Weights of a small mixture-of-experts language model, trained from scratch on English Wikipedia: 697M tokens.
Below are experts of layer 4 (counted from 0) of a mixture-of-experts language model. Rows are named down (a neuron's output weights, with its number) and show model dimensions 0-223. Each number is 128 + 24 x the weight over its row's rms, rounded and kept within 0 to 255. Numbers have three digits each.
Before each expert's rows: a language model's description of what the expert responds to. This comes from a sample of Wikipedia text that the model never trained on.

# expert 40
Latin and foreign name endings. Final pieces of Latin taxonomic names and foreign personal names, e.g. -idae, -ensis, Merlucc-ius, Cinny-ris, Mihajl-ović.
down0:129112161094137132126110106127119158101148153126175139140110123162148119173165132122136084125164131139120123101112137175166138120136125113139108153120093125121117134129109138117172171115116146117121148110142118103108098126124166117126116108118151096137169162146146136156124111159127118141121088152103151129133106147125120125082153143139160114122110120094084124110090156120161143089150112120107104155133149120110183072119123154096130108131165120104112135112166075159129114081104127141103120111123131097091127149157123122097123080165135138077139161171133128127115124096162116155088118137184126114057088140138169146159167152118140183130121135123132110080110160153172123130140

# expert 6
List and coordination joiners. Commas and "and"/"or" joining occupation lists in biographical openings, plus nationality words and zeros inside large numbers, such as novelist, poet, and.
down1:119138128168135127124136127135124132121076122209171158134116142155134165109143083132113122164084108086142164169134163140141053173151128184130141149126146122124142120136098130148126145128106115132104110117098173144111119169122129125140133155154138155123095129128177136157128121119170139150151113139141120115124111107133126134161122144110126133101126141154085174158132084126156132154143143118126151133147173144133059128126156085129112137111129175100143142082120116114046115152101152134159113144132134120102166148137129125126114100119129114158133120129102095134113109112138130123133144146107144148171114140115099098089135154112138116085141106204145135137123163120103125145114

# expert 31
Proper-name first parts. Opening words or pieces of multi-part place, team and title names, often in sports tables, such as New, San, Triple-A, Park.
down1:095128131089141146089142132131165132158082120126114127124123136160141123113100124142129136125082104138139123161116168123120128066104131137138130127130124175128114123125109123095131092137103116128121141124155123163099132146138127126178126156148029108122149075103174163166133092139096130145152166092132137146156106145162126136159074127160097097089152165129124139115163137138155160134096134129186123159054132103119123134114137131167144128153134116088133071115127110162115100113164094121084130132093148132137126114129120115132118123130127120095088129118122137135090145119123155106126076125138124168118073138144159130140096123091132137129132092138139148104122132129149099116107

# expert 32
Prepositions after verbs. Prepositions following a verb or noun in running prose, especially on, of, with, at, by, via, along (stop on the line, broadcast reruns of).
down0:152149110197060132133144117127155117130124121174118144113163145176207134158124117098142129109115144122137103171129156138113097114170148114128129131104117128130180117157126125164136128111131142084103151125117128142075129131134130123083144136155176153143107134110167143107129154137143091145159124102137116128123179127122170128212115171126090078140121132123128147188104126125122154158114124151140119137141146150159129129068137117140115119126109131104152143128121152120135158142153126093155191127135096073138141135126132086135139114164128117092109075116116103151125095118113145128125137118126164102136102155137144130119121152136170132148125141126125142161138083120132129123133

# expert 2
Table digits in numbers. Digits inside numbers in tables and numbered lists, often the final digit, such as ranks, scores, vote counts, years (4'9', 201'2').
down0:120120145150097112139121149129119134124173109160128134134139174111112120139160121120128159138117083116130104119148121114134136141155162133168115194147137122154167144131157118128127124066057106110157160136170175124133138090095070131088171140168128170095140130097148135062129137128081111120106152114110097135127159168136144145122107154139148148178130124152126105119126134109128113142153124154129157089131105119153095162172074132105113129112149135144097136132113157126149136137085168144096072129129123142136126096115110127144100098142143122126194110124137119116124122143072137129143124119164082111163155121131121128120123138108105141127114122153133140177105148121137127122076

# expert 61
Numeric digits. Single digits inside numbers in birth dates, coordinates, scores, times and table statistics, such as born 7 October, 16°04′.
down0:187124140126098126106123155162129144109118129155186125151118118177151162132118088122155148127155127134132165154161117117141118126133122094134137141114149130133119131151122130121134097121130088103159082135167121127147148132172115171071120116123104101157129099115122115145146125154128139123124198127096123123133149053139154134130145135132130140196098099154081164118127138110130142125119126113115131111108119104089157147130119127127106134130126145129086069132140124139217130131121122137111095132045128137124132123123125122106123135130094127074150149104110115163157097131140111156120166174122098125092121112160124137158151103079107119148114114106075142110149127101113124143117

# expert 17
Coordinating conjunctions. Conjunctions linking clauses or list items, mostly and, also or, but, while, nor, plus commas before a following clause.
down1:126104158115141112151105108125172112116137128157140128131095136160148114133123132115129124098113144109135112119119131130125124108106150125150129126150166114056189114107136119135140150128112120161081190112147174128095084098139142132117117130148136106141140138088080142160129170093106100113120136148126122122117046123128119165137120124107144141112100110163142118125131121120169133150147157074159165115112126163161141138147127165118130113125104142078100177147127179129142098133149130060117182132076124151113102150130122131133116100114118081121137089103126123130124132088103130101093128146123130107111132098117137138113115091134122140164091180132157130131068119158159126097130

# expert 0
Prepositions after verbs. Prepositions and some verbs following a verb or noun in narrative and biography, such as by, of, to, with, after, during.
down0:125105090123111162139125141137133136093104132144124134137125168130107109201145133125137119124123130086137143124070142094137133167124178137106124117122115142134136145140099105123133094154112115074106141157146103150089129082143132123125122127145088171104182080118111127182085136125126144101137169137124113138093142123166135123096105134138174177111171115105132154137141162127121162147128106135138173128132094122130089163126124084136113131068106099128158104130094073104109135129096123129086135194129119135121115128115143088127151101091118151084165111141113167090130171158103125151136116126152128149135136166108123115121124131118131083118114160136129083131123111140124160122112

# expert 33
Media and institution nouns. Head nouns naming works, events and institutions, such as film, game, series, season, album, Festival, Museum, often after "video" or "the".
down0:169128113127166139103113166117132112148133127109109126105080140107123127095152175126089111184154077138139127159140157124154147128145099115117149136155160131131130131106151106104117144129106129124129119133074120112120216124128119170138094136123110108131111144084079116146115145119122094128174103162116163116125127137187104126140124123112131110114150149171097121153143100128130128165095163121076109117157081131076144104123102122124108131128140125093116158102098109096139146151183137133106150127130123116133071174116142134152134130180125137134129137146107117120116128172108133190137101130108132131130131101081121078127127106143118113122092109122120098071116086126157122123126

# expert 16
Final digits of years. Last digit of a year or score after earlier digits, in dates, ranges and sports tables, e.g. 201'5', 2002–0'3', 85–'8'4; also century, ago.
down0:142118159141147132119110126129147131125087141128138130132118133149127087121135126134116134137146197146137122090133113140137122127110139143147161115128141135106067093143140128127144108073161146087129096161132145177096131132143135128133130150138130142148131128144165130148079122102174101141171169143137131094126129128204112154151140122171159120121157143111148112134171127116156123141119197141139160144109108160097130115165165103123107123140103117145135178119119067141127133154124088162161128128127130134173137160122098121093159110112084123103055143130157097139123119142132133127127119145107158116107112101127080121129133142154166122142130144077093163134126112131128144104052

# expert 37
Surname endings. Surnames and surname-final word pieces after a first name or initial, such as Smith, Wilson, Johnson, -berg, -man, -son.
down1:149131121101089148139147129125128171112154174109102175152098175138099131131109150056126101111144120128136135158091118144168118121164126142170097152129126129127121091103164134156056118143130114121092122130133112183117175125129163102128098111069180123096125140108135115153184112135137123073170111122131111109090094192123130136138132153077123127201157104118164106138111131137124164145145104118123117147121127145125167112128184129143119133150107126117119094109120102127072121097119088125128149124113164125126117122133140143115143129146134121134133129142155104126156129131151121134172093117125176104089094125126107123112118142159132154140136125127135155137123165135103129128135

# expert 42
Institutional and place nouns. Nouns naming organizations and administrative units after "the", such as Party, County, state, city, District, government, Council.
down0:201066179150102104146167121106123122122105121118127127140132128175156104114146056130143132111133136135128107091101141137136149090149075129142130082108185118127154116168123103127149131130135180132130136156119132151132144128128142116137081129129124155109152126150127112073150097111104137117139138144143136111110126111156109124130098170175125128139192130122152110079143167128083135132123133105115115110146117117137113153126163125127080102136107105114158090135109163160127136129194142169095135128134095126132112120084148143116145123091149106118173102149147127132138120125140129140122137129120137060163142170107138125134132108127115124136119131058142129127079122099154128149121

# expert 12
Punctuation after numbers. Colons, periods, and math or currency symbols right after digits or labels in tables, times, and infoboxes, such as 8:30, Vict., $, +.
down0:104106109098107093091117126161148110150130145121065181133140131135147133109097096125125136143147092127105129157094149127159188087151139087110086085134150110138127157144132130122155107086197119145128082154107133127111155126150137167126180108107110134121132108111077136139125108123133125123118142151129122107104106144111167135142122120129099138122131141186149136109099126102089098122097132123131120130102125141169116115117135109134113153162141126125103107140139153083124155137155108133141127151128106147165128171121128075139136145140140211157119118154145110154097108173127122182125174123124149187154147121120161110130100173137142121158157136103098152126140118118138167135124

# expert 36
Table numeric separators. Spaces, decimal points, minus signs, and dashes inside numeric cells of sports and statistics tables, such as .115, −31, 6–7.
down0:125139099134146173191127127130104101130119100147171190069122128119216117139121137109134033123160122140128152167128103140095134119121199100143139154133090125124131126111118132129156126119128131094151130113125125072118072155094101127125123094119119141095104136112131116144125123124144127144155164123138091129174127129124111126119136130046176124122152132128127140105129144102116131144118159130134117130128134104153101143118151139158129173134145135120156128099139131100150129149141121135130184121125124132114120126080180131150137137120130154136120115159133148087131128111097123156116150147133139119147149132169143205131110116123129125119128120119124158107125111116109129134195